config.yaml
num_hidden_layers: 13
hidden_size: 512
n_experts: 32
experts_per_token: 2
d_expert: 128
d_shared_expert: 0
hidden_act: "clamped_swiglu"
moe_layers: [2, 3, 4, 5, 6, 7, 8, 9, 10, 11, 12]
router_score: "sigmoid"
normalize_top_k: true
routed_scale: 1.0
balance_loss: 0.0174
balance_bias: false
router_noise: 0.3
router_bias: true
init_std_router: 0.0165
lr_router: 0.000324
vocab_size: 32000
norm: "rmsnorm"
norm_eps: 1e-05
tie_word_embeddings: false
optimizer: "soap_variant"
learning_rate: 0.00502
max_grad_norm: 2.0
batch_tokens: [65536, 131072, 262144]
max_seq_len: 1024
train_tokens: 613600000
max_steps: 6672
dataset: "wikipedia_en"
Below are experts of layer 7 (counted from 0) of a mixture-of-experts language model. Rows are named router (the router's row for the expert), gate (a neuron's input weights, with its number), up (a neuron's input weights, with its number), down (a neuron's output weights, with its number) and show model dimensions 128-255. Each number is 200 + 20 x the weight over its row's rms, rounded and kept within 0 to 999.
Before each expert's rows: a language model's description of what the expert responds to. This comes from a sample of Wikipedia text that the model never trained on.

# expert 14
Proper-name words
router,153,164,201,178,198,219,229,192,189,198,233,215,218,215,202,192,191,204,148,197,233,212,188,173,169,213,239,200,196,231,177,220,206,212,157,198,206,192,235,192,189,221,173,238,190,199,204,191,189,159,218,209,185,177,182,159,172,242,199,167,207,161,219,224,194,245,212,202,199,200,211,178,206,201,220,196,135,209,194,188,197,216,181,167,185,186,198,178,205,184,218,220,197,206,195,190,208,194,167,164,200,206,192,232,230,241,186,207,175,197,213,186,184,184,185,184,174,242,196,220,175,214,191,198,181,184,162,218
gate0,189,190,165,199,176,184,245,185,223,218,181,197,201,193,192,201,177,207,184,186,201,208,206,197,218,229,233,195,217,239,232,207,196,194,205,199,201,249,204,176,230,223,234,184,211,161,204,166,207,240,199,219,200,190,227,196,242,175,173,188,198,210,248,222,183,218,202,204,175,214,213,218,208,186,181,187,220,205,207,200,207,176,186,184,180,184,193,191,177,211,214,205,197,193,190,212,189,227,179,212,225,162,218,196,191,228,197,177,214,184,218,192,186,189,171,168,166,197,175,172,228,236,194,247,186,178,204,233
up0,212,173,174,165,190,219,188,189,195,215,170,209,169,201,217,222,193,234,195,213,220,157,210,212,195,194,230,190,179,229,221,190,195,174,208,202,234,216,217,157,213,219,200,207,186,168,193,201,191,220,209,203,187,192,214,201,216,155,202,206,199,178,166,168,231,185,208,189,186,221,208,208,203,190,231,169,165,204,210,185,213,196,203,166,207,206,174,208,187,204,219,194,182,176,185,194,231,173,176,223,202,181,142,180,225,217,197,169,207,180,179,245,213,168,188,208,182,207,208,204,222,210,196,200,200,184,185,202
down0,177,206,143,174,196,191,165,206,203,198,149,180,223,239,205,181,194,211,210,167,163,165,200,226,192,197,187,227,219,202,203,174,196,195,200,170,220,184,201,207,187,190,216,188,225,220,222,182,169,176,213,216,208,214,224,208,172,209,194,219,187,225,166,208,176,176,198,197,178,194,190,209,210,188,195,191,191,206,191,192,191,193,201,225,179,228,203,188,206,206,187,219,221,225,223,208,198,235,244,186,216,193,208,177,178,173,218,184,179,200,187,208,218,235,195,178,186,180,212,213,195,188,233,215,240,186,201,190

# expert 17
List separators
router,165,206,177,217,197,216,211,219,197,164,178,237,235,196,194,221,195,184,209,207,209,225,213,216,156,192,254,182,186,203,206,216,202,161,192,169,214,152,212,190,212,191,212,201,212,208,195,176,203,203,222,210,199,206,207,199,198,193,223,223,183,207,216,202,168,209,178,187,216,190,214,178,203,225,178,211,207,165,189,181,231,217,211,182,205,187,199,202,187,176,178,212,211,200,199,195,205,217,197,194,220,199,166,208,204,199,214,229,200,220,203,200,192,169,180,188,184,209,182,210,161,185,218,224,204,196,159,197
gate2,183,209,232,205,221,193,247,196,185,209,218,190,203,175,203,196,209,194,229,217,205,220,208,229,234,226,201,203,194,198,224,203,173,215,220,202,173,199,208,213,176,165,192,207,180,223,178,161,161,185,181,228,190,186,195,177,214,182,218,172,175,212,186,212,204,221,225,172,170,217,196,164,216,249,198,185,202,219,208,209,196,204,186,209,172,203,214,192,195,204,188,218,221,227,238,219,193,217,192,200,192,211,212,205,191,151,186,205,183,195,205,226,231,197,196,214,206,189,214,165,199,208,224,193,169,171,206,179
up2,200,154,196,178,190,190,166,180,207,211,199,176,192,163,226,205,214,167,194,174,224,198,201,208,185,172,205,191,184,206,168,179,179,191,207,200,243,199,183,204,181,201,189,218,224,181,201,180,207,216,176,211,193,193,140,178,194,186,236,232,206,206,194,172,202,191,185,163,213,212,183,203,187,188,161,176,210,231,221,195,188,195,205,207,212,189,210,209,196,175,211,219,194,208,232,182,209,190,192,179,169,205,203,200,183,204,185,186,200,219,200,179,220,172,215,196,198,208,190,192,230,197,203,207,183,179,175,187
down2,204,208,183,214,198,213,191,212,184,191,185,214,238,213,183,219,173,211,222,217,180,191,198,215,175,200,185,210,233,186,229,246,194,170,217,215,228,209,172,226,187,227,185,164,189,232,234,228,223,163,202,195,212,194,206,205,198,190,190,181,155,199,183,183,224,179,184,212,221,239,185,231,223,174,210,187,162,201,209,234,198,200,206,152,197,202,205,190,212,185,189,187,194,205,201,213,219,189,191,178,193,193,155,222,194,232,177,193,186,243,218,162,199,250,215,209,176,219,217,203,195,158,202,197,193,205,184,196

# expert 7
Main verbs
router,205,230,196,248,212,217,221,223,200,210,210,218,242,163,192,182,197,205,226,193,190,217,177,203,173,204,233,168,184,218,202,225,211,178,174,187,211,187,218,178,174,185,214,186,192,206,230,188,177,193,158,180,207,195,236,208,194,162,196,211,230,189,189,199,209,241,209,195,214,189,235,192,229,213,208,185,170,203,175,190,220,225,156,181,212,199,203,217,176,221,186,222,186,231,188,201,240,181,178,185,187,233,167,219,234,202,219,206,166,207,169,189,165,200,199,178,187,214,211,209,201,228,190,179,161,169,194,256
gate0,205,206,189,212,205,193,239,178,169,256,236,223,185,215,246,195,210,204,226,226,212,236,191,231,211,202,249,183,230,231,224,202,199,180,196,231,225,237,202,170,193,194,225,225,198,202,192,165,211,173,181,191,224,163,194,229,219,179,205,206,208,201,157,207,204,205,208,167,195,191,204,221,214,195,204,198,205,216,191,208,188,186,218,190,175,166,233,201,209,205,196,175,197,209,222,203,212,192,195,210,192,200,204,176,200,216,222,211,161,213,183,215,196,210,169,241,222,206,207,187,144,211,209,205,163,186,209,187
up0,210,186,171,191,208,232,181,178,221,205,225,168,191,211,181,221,179,192,226,210,163,202,216,186,175,209,205,221,193,169,153,143,224,174,204,234,225,204,222,150,181,175,218,169,215,194,204,170,186,209,218,204,204,178,213,193,208,167,189,196,176,177,240,213,226,186,204,192,202,199,232,193,198,208,203,187,194,186,195,218,196,224,186,196,207,203,195,193,218,147,191,218,201,179,171,185,231,170,210,217,221,188,210,212,187,201,179,218,229,193,152,223,191,169,166,204,234,188,185,180,213,214,184,192,206,257,176,197
down0,200,195,203,180,223,207,227,229,196,191,209,232,236,156,186,188,223,204,215,198,229,209,196,192,163,200,197,188,245,208,206,234,194,203,185,198,197,186,206,200,197,180,188,190,191,219,180,218,195,182,183,187,191,215,199,193,193,204,208,222,223,214,176,131,211,235,241,191,210,218,191,189,212,187,212,209,190,194,227,211,203,217,203,200,192,191,211,193,219,198,207,196,204,236,175,228,192,193,245,159,204,141,180,207,214,191,192,192,173,211,208,224,168,196,203,184,144,186,190,198,189,193,194,215,237,189,226,207

# expert 10
Proper-name modifiers
router,137,175,208,159,216,204,234,202,198,198,198,201,188,212,182,194,197,199,140,196,191,190,179,205,195,211,232,165,191,209,173,232,213,198,169,163,198,201,244,205,166,197,179,208,196,200,202,183,212,170,225,184,177,180,202,187,177,192,203,200,221,218,220,211,199,243,217,143,194,206,201,197,204,210,213,198,176,181,215,190,231,176,193,161,198,208,214,191,187,196,196,217,198,208,202,180,198,179,185,195,178,194,182,171,220,222,205,220,198,175,199,192,163,179,181,182,171,230,180,230,200,226,181,190,214,180,192,213
gate2,206,213,245,239,204,218,236,224,208,170,163,189,249,167,211,230,180,165,221,190,213,192,215,209,210,187,190,182,177,191,204,205,177,186,235,184,198,202,177,204,217,162,246,214,218,218,214,192,161,196,202,216,197,226,204,193,206,190,219,206,206,204,223,198,195,185,202,200,217,203,201,191,166,201,227,212,217,232,192,169,238,201,183,213,203,204,186,190,192,221,196,175,222,230,209,180,183,200,187,231,143,205,207,180,163,210,180,220,195,186,197,198,204,221,196,185,249,208,202,227,213,227,202,249,185,208,170,181
up2,206,166,152,161,194,198,201,210,206,199,175,183,240,173,215,196,189,200,195,158,220,186,187,224,192,218,199,226,174,211,216,201,181,169,190,204,244,201,222,229,198,221,208,184,199,170,189,178,218,205,236,252,182,227,207,211,222,240,203,199,217,165,226,205,165,171,166,191,199,199,163,199,239,183,177,189,212,215,206,198,200,217,217,196,221,211,205,214,159,203,186,173,204,215,218,227,222,174,192,177,195,173,206,193,209,194,213,174,216,227,242,185,192,191,174,172,183,189,217,225,189,197,192,213,219,199,198,242
down2,188,183,226,176,206,189,199,177,198,213,234,208,213,239,208,210,204,172,184,200,202,188,181,254,208,230,182,211,184,207,203,226,231,213,211,192,196,214,143,195,211,216,214,216,217,174,220,172,197,174,172,172,180,211,184,182,177,217,193,202,174,179,207,175,202,220,225,205,176,176,172,223,125,231,198,190,236,183,224,212,187,204,193,194,185,168,210,188,187,181,195,209,238,209,175,177,215,188,200,207,224,198,210,225,230,195,171,174,208,166,180,199,219,203,211,213,228,166,208,218,178,190,214,216,210,228,220,203

# expert 28
Head nouns
router,173,214,216,209,222,203,239,202,196,191,206,240,173,209,204,187,190,199,163,205,222,224,195,195,204,212,187,160,213,219,224,221,191,215,200,208,208,171,219,209,170,211,234,185,209,177,235,189,203,178,235,192,217,191,242,175,222,221,184,182,199,193,255,221,190,196,216,215,196,211,209,188,203,200,164,228,176,173,202,190,199,196,166,170,198,185,214,147,224,190,186,201,208,237,153,201,194,186,181,173,177,204,221,231,228,220,213,201,182,202,196,224,204,213,183,218,178,251,170,224,170,212,215,190,185,214,168,202
gate2,208,202,223,217,182,183,219,206,231,215,221,190,185,149,204,194,200,252,190,169,216,210,224,206,196,206,161,173,197,161,197,179,202,219,222,175,228,207,145,199,193,169,210,210,202,194,200,222,200,169,198,224,216,167,166,183,182,200,243,182,188,184,213,217,185,180,183,225,194,222,198,196,216,185,184,180,186,189,200,194,176,191,197,216,195,185,192,211,228,150,173,199,185,188,193,230,209,166,209,228,194,171,198,208,194,189,190,208,160,188,199,181,215,203,186,199,219,198,201,206,191,227,192,217,181,212,204,216
up2,203,208,208,221,209,200,180,178,222,163,216,200,182,206,214,185,191,179,179,235,235,209,203,177,205,244,176,208,167,219,202,181,208,191,203,186,187,209,211,172,212,209,190,221,193,222,206,235,226,200,177,200,238,192,196,203,222,207,230,168,199,227,190,204,193,228,213,188,239,203,229,188,182,214,172,212,187,192,194,224,204,207,201,198,186,190,163,184,198,182,208,208,215,236,197,175,200,246,218,176,192,243,213,204,181,217,174,214,214,242,172,199,213,234,202,222,202,183,217,188,189,204,201,220,249,221,216,216
down2,174,184,203,190,242,178,218,157,199,184,225,214,188,236,181,226,191,198,191,219,199,196,186,191,190,165,202,194,229,198,219,223,166,224,178,212,225,152,210,191,193,215,221,191,189,223,197,211,191,205,222,215,222,209,210,189,219,186,231,188,183,226,186,197,179,232,222,237,208,172,192,203,208,210,219,206,180,178,220,171,221,160,203,189,190,251,194,190,201,191,200,216,192,185,196,204,203,200,228,186,217,219,195,204,215,189,205,211,181,166,202,193,177,201,198,178,196,198,203,163,207,162,189,163,184,222,190,201

# expert 2
Dashes in tables
router,161,177,155,200,221,197,224,218,191,220,217,198,193,182,209,210,187,222,147,222,241,236,152,200,161,200,206,190,196,236,178,196,197,225,185,198,196,220,229,206,180,179,177,203,207,185,226,188,187,186,208,203,180,193,218,165,162,227,210,210,225,212,218,203,216,228,198,174,170,197,214,184,215,258,244,214,191,202,213,193,219,164,198,169,183,199,207,184,187,178,186,203,208,179,161,183,223,209,183,193,204,203,209,197,202,210,219,220,209,180,210,218,210,166,216,193,152,212,210,226,170,188,202,223,195,172,173,190
gate0,189,234,194,218,174,189,194,197,208,217,183,200,178,175,205,190,188,197,255,187,188,176,180,203,219,169,215,197,205,218,187,169,194,190,171,190,215,177,174,240,216,180,195,214,206,206,203,185,210,195,209,180,187,204,208,228,176,216,199,220,203,174,199,214,209,216,186,223,214,186,177,198,229,208,181,208,188,207,213,186,221,234,207,200,229,173,214,216,208,169,198,178,245,186,232,199,165,190,201,189,224,184,195,196,194,205,218,207,211,200,237,211,234,207,223,182,186,244,221,189,235,204,193,215,188,197,244,219
up0,197,174,214,194,224,192,223,205,173,190,180,214,222,208,171,195,209,220,202,211,198,216,161,210,204,180,225,197,181,187,200,242,189,170,193,158,166,170,192,179,246,183,209,207,186,194,190,177,222,210,194,191,222,167,188,217,157,214,217,200,180,175,217,185,218,178,248,228,187,177,203,206,218,182,244,240,197,187,200,195,199,174,188,186,221,201,218,215,237,220,204,238,201,191,181,218,203,218,210,200,218,230,213,223,194,184,176,214,152,186,207,257,176,200,217,230,185,162,199,187,230,183,202,231,189,210,214,173
down0,187,221,156,196,174,234,195,205,233,182,192,218,224,205,202,173,216,184,217,190,268,224,193,196,182,210,193,182,212,195,215,200,209,209,192,187,207,197,173,189,214,224,188,198,176,173,190,229,176,221,199,205,204,207,239,195,187,205,247,181,176,195,188,203,166,218,188,191,197,198,174,193,189,176,192,230,223,208,209,186,209,224,195,213,183,229,183,180,222,207,183,193,204,261,244,203,194,200,214,178,164,205,200,203,230,203,182,176,221,196,202,190,214,195,190,210,198,237,199,188,185,213,194,188,225,208,222,168

# expert 19
Table headers and cells
router,199,187,193,199,245,195,221,220,218,218,177,176,198,221,202,194,210,198,168,179,230,213,185,196,169,181,231,191,181,216,167,201,190,221,152,210,198,195,193,195,198,179,247,203,186,198,218,206,194,204,244,190,195,189,204,190,178,211,190,207,220,214,233,213,206,239,183,200,172,206,228,203,184,197,210,197,178,190,232,206,225,200,174,189,173,216,218,205,196,215,187,209,200,188,236,215,231,201,183,204,176,220,210,188,196,228,222,185,179,146,175,212,168,178,220,179,213,232,223,222,211,202,189,178,232,176,199,205
gate2,224,216,189,179,199,199,197,206,185,158,183,203,210,201,193,196,200,187,203,185,224,183,228,203,183,202,217,232,224,213,205,167,208,200,189,189,161,225,202,180,188,202,159,192,201,221,177,217,219,211,210,184,216,219,191,235,203,188,208,210,185,201,218,218,205,216,189,229,198,216,184,187,220,242,228,186,177,191,184,204,241,185,215,214,197,225,200,181,184,194,180,213,233,210,205,218,196,173,184,204,179,180,151,236,168,200,181,194,200,249,221,234,216,225,201,202,211,189,227,192,200,175,177,217,185,183,209,212
up2,158,209,208,196,199,215,185,197,203,211,180,191,229,191,202,177,177,233,173,218,212,205,230,203,219,197,234,214,191,185,211,198,194,208,176,200,217,210,202,204,207,205,188,195,177,234,170,141,219,208,205,197,174,203,205,219,174,202,242,194,200,167,169,189,195,160,169,184,194,167,218,182,172,216,209,183,189,180,191,194,205,222,229,190,157,200,170,174,191,175,177,207,195,222,168,208,190,244,188,223,183,189,218,160,212,204,185,232,190,182,211,209,184,215,204,202,188,166,205,163,219,191,220,207,196,193,243,169
down2,198,203,193,198,203,201,236,184,190,208,208,186,171,192,193,202,180,172,206,220,167,160,176,216,194,215,185,187,205,213,204,208,243,184,213,207,202,222,213,216,188,202,197,204,214,182,233,193,186,186,217,252,231,223,239,220,173,223,193,154,199,217,229,216,182,203,214,174,194,191,163,206,174,176,230,195,196,186,192,232,191,160,192,182,233,181,198,205,203,158,226,189,199,213,233,173,210,221,168,212,199,220,182,179,197,193,223,184,210,193,189,210,191,196,210,209,185,188,200,180,182,196,179,233,193,157,218,219

# expert 18
Agent and instrument prepositions
router,188,167,204,231,235,200,222,201,183,202,157,197,202,203,185,208,212,196,180,224,211,198,180,204,169,206,198,153,203,240,184,191,205,206,172,188,188,215,208,162,168,212,219,178,192,207,200,204,211,158,224,225,232,185,217,167,201,209,211,220,224,164,184,231,180,197,215,203,187,187,193,177,183,196,192,200,179,223,233,172,194,224,215,190,181,173,175,207,192,190,186,189,215,176,223,194,159,199,220,184,194,209,193,226,191,199,186,210,207,202,208,206,175,187,177,194,195,200,182,232,206,191,174,194,181,176,203,216
gate2,167,156,175,197,181,163,211,193,229,185,193,191,176,196,192,203,206,218,217,184,191,192,188,217,186,161,226,208,213,210,179,217,180,166,200,188,183,205,195,235,184,207,201,180,197,178,220,173,227,196,178,203,195,235,222,210,195,189,183,206,177,174,178,183,177,206,212,199,199,224,222,214,206,195,177,173,165,199,175,204,189,172,210,198,189,221,183,199,202,162,216,200,244,181,228,168,221,227,176,176,210,208,187,230,253,205,224,140,180,196,173,221,185,234,218,184,225,186,176,189,202,197,162,216,177,206,212,215
up2,212,184,196,221,174,203,200,205,211,198,216,164,173,166,187,218,194,202,193,198,185,190,222,191,200,177,193,182,194,203,251,186,209,181,226,206,200,212,206,205,221,221,209,202,199,211,203,221,186,202,212,186,200,209,206,158,217,190,198,211,203,218,191,195,188,231,200,185,182,205,203,188,162,212,179,178,193,178,222,198,185,166,187,182,184,176,205,213,220,179,190,235,229,219,215,211,180,183,223,221,208,183,219,204,213,206,187,186,191,202,212,173,222,219,213,182,185,190,163,189,186,164,130,216,182,217,236,218
down2,205,194,185,221,216,242,174,169,198,223,211,161,218,201,221,194,181,166,228,194,205,210,182,231,189,220,232,176,210,209,213,199,233,202,205,232,199,203,211,190,185,191,216,215,210,214,234,172,204,185,184,188,195,173,213,204,201,192,230,196,201,214,199,229,187,193,196,213,161,189,159,214,153,181,191,225,180,233,180,168,236,218,192,207,167,198,208,192,165,233,204,215,175,219,188,189,227,191,225,217,191,174,219,177,175,200,186,218,225,211,204,213,212,146,178,213,225,205,195,189,189,195,213,180,238,195,205,181

# expert 25
Sentence-opening adverbials
router,187,179,200,219,207,196,217,209,188,214,205,203,191,228,202,212,205,193,175,195,220,229,177,209,171,214,218,187,187,248,193,185,165,226,168,182,196,218,229,216,197,174,165,208,183,190,203,184,201,173,205,181,195,203,212,181,208,220,195,174,219,226,209,220,192,260,206,182,201,192,235,214,214,181,214,171,153,202,200,179,209,210,185,196,191,205,237,189,195,219,190,198,177,189,226,224,203,193,189,195,192,179,201,180,230,216,210,208,189,198,207,183,182,199,215,170,172,215,200,229,189,221,195,204,178,186,166,208
gate0,234,228,218,226,196,216,204,163,210,214,219,228,221,193,237,199,212,246,199,211,218,173,190,178,173,222,222,155,229,215,191,195,194,212,196,219,176,198,185,173,205,194,172,203,214,194,185,197,210,191,215,192,182,208,215,195,171,180,202,164,196,205,197,210,197,232,206,201,194,186,224,207,220,193,203,164,243,223,190,202,188,207,216,214,198,191,215,209,198,227,196,238,214,208,183,224,189,239,198,256,196,189,155,201,201,214,190,204,232,213,206,161,211,209,224,232,189,203,216,217,196,220,185,195,189,196,183,202
up0,230,180,186,199,195,202,174,202,168,192,196,209,222,205,170,230,214,184,158,174,206,211,214,185,192,222,204,239,194,194,245,193,190,188,208,196,190,212,213,200,197,167,229,196,234,203,221,208,230,189,221,174,184,206,221,186,206,191,212,211,226,180,218,207,187,185,221,233,215,204,200,141,198,167,154,179,232,219,200,192,166,232,194,191,208,211,198,223,241,194,208,201,195,224,218,198,175,181,235,202,183,170,184,226,184,191,163,208,208,184,191,195,202,245,220,190,208,184,187,220,199,183,197,169,224,224,225,174
down0,204,183,195,207,232,190,198,171,179,212,214,228,192,190,210,219,196,189,217,225,190,226,232,182,183,181,223,207,197,182,183,201,209,215,203,254,194,196,171,201,208,241,143,209,201,199,222,216,191,192,206,169,229,232,198,215,206,205,188,171,231,235,186,217,215,211,202,213,198,172,196,222,208,158,234,176,210,244,194,185,203,205,207,208,217,232,178,208,250,205,188,204,206,174,204,206,215,209,190,209,204,192,185,197,182,217,215,168,216,206,197,245,208,158,237,177,193,217,241,189,204,233,202,215,209,201,228,187

# expert 15
Years and relative pronouns
router,165,181,187,219,187,214,201,202,189,226,207,221,197,201,168,200,171,194,136,211,200,230,181,187,161,214,217,184,196,208,222,246,222,238,195,190,193,172,199,218,176,198,178,180,203,222,202,187,210,207,201,184,211,172,214,199,193,179,223,209,182,222,185,225,225,200,218,200,192,246,186,179,218,208,219,194,193,185,212,195,195,190,192,195,163,186,178,194,207,229,225,201,214,206,207,197,198,194,187,214,156,224,213,202,229,233,223,203,170,206,198,224,228,202,187,170,209,201,200,216,176,188,180,173,183,176,172,215
gate0,215,220,235,228,173,204,225,214,188,160,218,160,171,191,159,212,222,188,176,205,209,240,209,196,189,211,204,224,203,203,193,182,197,234,211,218,222,173,201,191,190,191,175,157,211,199,223,173,207,224,223,232,180,189,196,182,200,193,194,178,194,206,206,199,191,205,223,219,205,188,216,192,237,208,201,195,209,220,184,235,196,196,161,201,181,161,208,169,174,208,205,244,209,185,179,210,220,157,224,226,205,199,208,171,209,209,187,169,186,240,211,207,203,203,168,238,204,200,233,212,160,171,176,198,199,212,239,186
up0,174,183,209,188,253,192,212,215,218,192,171,197,174,213,193,197,226,205,224,165,208,203,190,194,194,183,190,204,204,182,187,183,207,207,168,222,180,205,179,219,248,189,179,219,151,193,173,205,203,199,166,210,178,194,213,204,232,196,163,175,201,201,172,212,223,184,198,197,200,220,209,212,215,193,171,256,213,209,181,170,215,210,219,197,176,206,239,220,201,212,228,211,222,219,207,200,207,215,205,197,201,159,191,177,177,225,227,209,197,185,200,211,199,186,194,173,206,203,217,202,217,204,215,193,187,234,227,206
down0,238,176,222,215,185,199,203,202,173,212,210,188,213,193,195,206,212,194,203,201,187,176,196,190,192,198,204,224,200,181,202,183,226,171,220,223,171,163,237,205,216,214,232,191,218,202,232,215,205,191,201,220,206,202,216,211,184,189,192,216,191,232,244,156,203,224,190,203,171,207,218,210,184,198,212,197,187,172,203,205,222,177,222,200,222,194,172,224,183,217,187,224,190,208,221,215,207,201,169,175,173,169,205,217,181,190,210,221,180,214,218,219,215,220,209,182,207,183,163,198,216,227,196,209,183,166,166,180

# expert 3
Word-initial capitalized pieces
router,165,179,216,193,199,209,233,182,184,211,177,186,225,202,203,228,216,217,141,196,226,222,176,201,183,188,199,205,211,219,161,203,198,203,175,190,182,211,214,233,179,194,189,204,218,196,186,191,209,153,193,213,207,182,193,162,197,213,216,180,200,205,207,214,211,223,227,176,194,174,199,182,220,212,227,200,174,240,202,201,208,211,216,181,157,193,215,196,205,196,227,207,205,193,207,205,217,198,182,208,188,215,196,209,220,246,200,195,204,212,165,202,186,182,204,192,182,202,185,233,193,208,195,214,201,194,180,213
gate0,194,205,204,199,215,214,215,186,183,194,208,189,212,234,202,187,207,208,220,175,201,205,210,218,176,210,196,224,199,202,190,191,188,225,205,203,222,176,203,241,183,191,227,222,193,188,170,190,208,214,202,187,222,187,204,210,188,189,175,197,201,208,211,196,209,183,224,204,198,216,195,213,187,194,219,187,206,227,221,210,184,204,181,219,207,213,226,232,213,216,262,197,193,188,238,205,196,187,178,165,189,223,191,219,196,238,210,220,213,207,222,192,203,240,207,169,242,180,226,171,222,225,166,224,215,219,214,179
up0,180,192,188,179,180,191,226,203,217,190,193,180,235,194,195,167,212,209,230,184,199,211,190,179,207,194,180,182,211,221,234,190,208,207,208,183,142,226,172,214,215,209,201,190,196,197,198,191,201,173,207,181,200,204,211,206,200,194,244,183,210,208,187,215,228,238,216,223,208,178,210,202,189,216,201,215,206,181,202,193,207,201,184,177,195,193,176,178,196,214,190,248,165,203,228,222,165,201,158,201,174,211,204,185,210,189,225,239,194,197,190,227,201,211,234,214,219,200,207,196,230,189,211,176,180,176,199,217
down0,207,166,234,239,173,224,246,206,209,186,184,206,192,169,192,204,191,180,208,209,221,208,189,199,221,197,215,246,189,195,155,195,170,218,215,172,227,170,206,158,192,183,193,213,185,195,181,202,187,207,216,217,167,179,174,194,193,174,219,202,225,235,212,207,171,211,202,220,180,208,163,187,224,176,172,206,179,168,207,239,184,157,210,225,194,204,258,193,229,228,195,204,203,194,167,212,239,193,176,206,198,196,208,196,217,192,204,190,208,245,219,186,189,188,195,166,212,188,216,166,206,179,152,205,222,187,216,193

# expert 21
Common function words
router,205,209,223,209,209,253,213,191,201,193,201,214,215,202,196,190,223,202,205,202,231,227,167,205,214,201,184,174,181,174,198,232,224,180,195,196,197,207,209,202,177,200,210,207,220,210,194,180,226,209,228,187,185,184,194,239,179,183,216,200,199,194,176,195,198,228,213,210,203,195,233,189,191,208,217,212,212,227,192,181,205,219,164,151,202,193,177,201,176,193,191,208,226,220,185,209,215,193,181,163,182,186,194,161,222,197,200,212,215,197,192,221,232,181,222,198,212,216,194,203,231,179,213,198,217,199,192,229
gate0,188,194,207,180,213,236,222,219,203,222,177,192,236,203,207,226,179,171,215,171,223,226,218,181,223,228,195,192,182,191,220,170,182,207,199,193,226,212,223,213,206,154,238,198,225,192,209,226,183,237,177,209,209,179,163,231,168,176,212,228,206,201,189,158,180,207,212,221,183,184,189,208,195,168,198,187,197,175,248,198,246,196,198,216,193,203,176,197,204,211,201,207,208,210,182,181,213,238,199,196,200,198,206,180,223,169,219,208,249,192,204,182,182,169,177,203,208,230,203,220,192,200,231,170,229,206,195,233
up0,201,218,212,210,165,208,208,221,212,207,196,208,197,201,176,213,217,150,208,161,213,200,183,207,221,206,220,202,202,210,201,188,194,217,216,203,203,195,213,164,172,165,197,203,188,219,213,183,174,192,210,202,146,205,213,198,205,204,172,239,251,173,213,231,209,167,199,199,196,212,201,163,200,197,183,196,200,190,183,173,196,241,156,193,186,221,194,221,188,206,201,189,207,186,186,218,187,160,189,247,202,190,182,155,164,185,205,207,207,220,217,182,219,181,199,220,214,204,209,182,215,162,204,196,201,186,208,202
down0,188,200,208,176,209,200,205,217,186,186,216,186,200,225,160,195,220,209,201,210,227,197,219,166,183,209,196,222,247,197,173,227,175,183,188,219,212,212,175,194,213,181,171,201,225,200,217,190,202,204,215,200,196,255,217,177,216,203,196,226,209,182,193,195,230,162,189,214,198,193,210,189,206,193,209,195,218,185,224,224,157,191,182,233,204,172,137,169,204,164,195,212,202,207,179,217,176,193,191,206,189,210,189,219,207,210,176,171,192,176,209,164,200,223,167,176,202,182,233,199,220,184,197,189,204,188,221,170

# expert 16
Numbers and ordinal th
router,166,181,195,211,171,234,199,199,190,238,215,215,196,197,188,199,203,197,163,240,189,214,168,214,232,194,185,218,205,225,182,229,242,215,190,175,193,199,208,194,188,183,193,207,177,250,204,179,196,180,190,194,197,197,152,143,179,193,213,195,197,187,217,175,205,232,248,220,149,189,211,211,177,217,210,195,185,169,205,183,219,172,204,176,211,208,203,161,219,217,189,199,205,238,183,175,205,192,182,200,192,212,183,175,205,194,221,186,197,211,203,213,220,213,190,206,212,191,201,225,186,180,224,210,185,186,222,230
gate2,181,217,187,182,156,221,177,196,179,203,178,202,170,214,184,212,178,193,177,238,191,202,216,206,202,183,197,209,222,205,229,194,205,223,202,190,181,196,173,225,234,200,214,205,207,128,225,206,178,202,189,256,197,195,194,218,174,220,196,203,178,203,181,208,221,204,224,216,177,199,253,212,200,197,178,219,194,175,165,179,173,177,230,216,201,203,194,159,200,199,207,197,193,232,225,215,193,219,192,169,191,201,178,201,185,222,192,196,209,195,249,207,172,177,199,203,184,202,210,181,158,202,186,213,171,192,203,206
up2,229,220,192,183,201,162,204,179,238,209,210,216,178,201,189,198,173,209,196,181,222,224,196,190,199,162,230,236,206,231,213,236,178,172,195,213,175,216,159,204,191,168,198,200,193,165,241,213,171,175,173,215,191,232,177,215,176,198,188,195,220,196,199,167,199,206,212,221,183,199,175,211,204,187,202,196,233,210,189,185,188,226,232,170,196,209,183,206,208,219,199,216,230,166,207,189,221,144,211,182,171,216,191,226,177,198,201,210,205,191,234,199,190,199,231,204,167,187,215,217,172,176,189,205,190,190,181,193
down2,211,192,221,189,195,198,191,186,148,201,210,239,202,185,218,210,235,190,182,239,195,203,199,200,217,221,196,183,188,208,233,163,215,227,198,161,229,174,202,222,204,181,227,167,192,187,159,188,229,238,196,170,249,207,185,196,220,166,194,217,190,186,166,191,227,207,189,187,188,172,185,188,203,209,205,239,190,210,174,229,217,216,164,206,195,166,220,193,202,190,219,244,198,203,184,194,180,222,204,228,232,187,221,193,174,219,180,237,210,194,198,230,208,184,196,206,206,208,190,221,172,207,198,191,210,203,208,149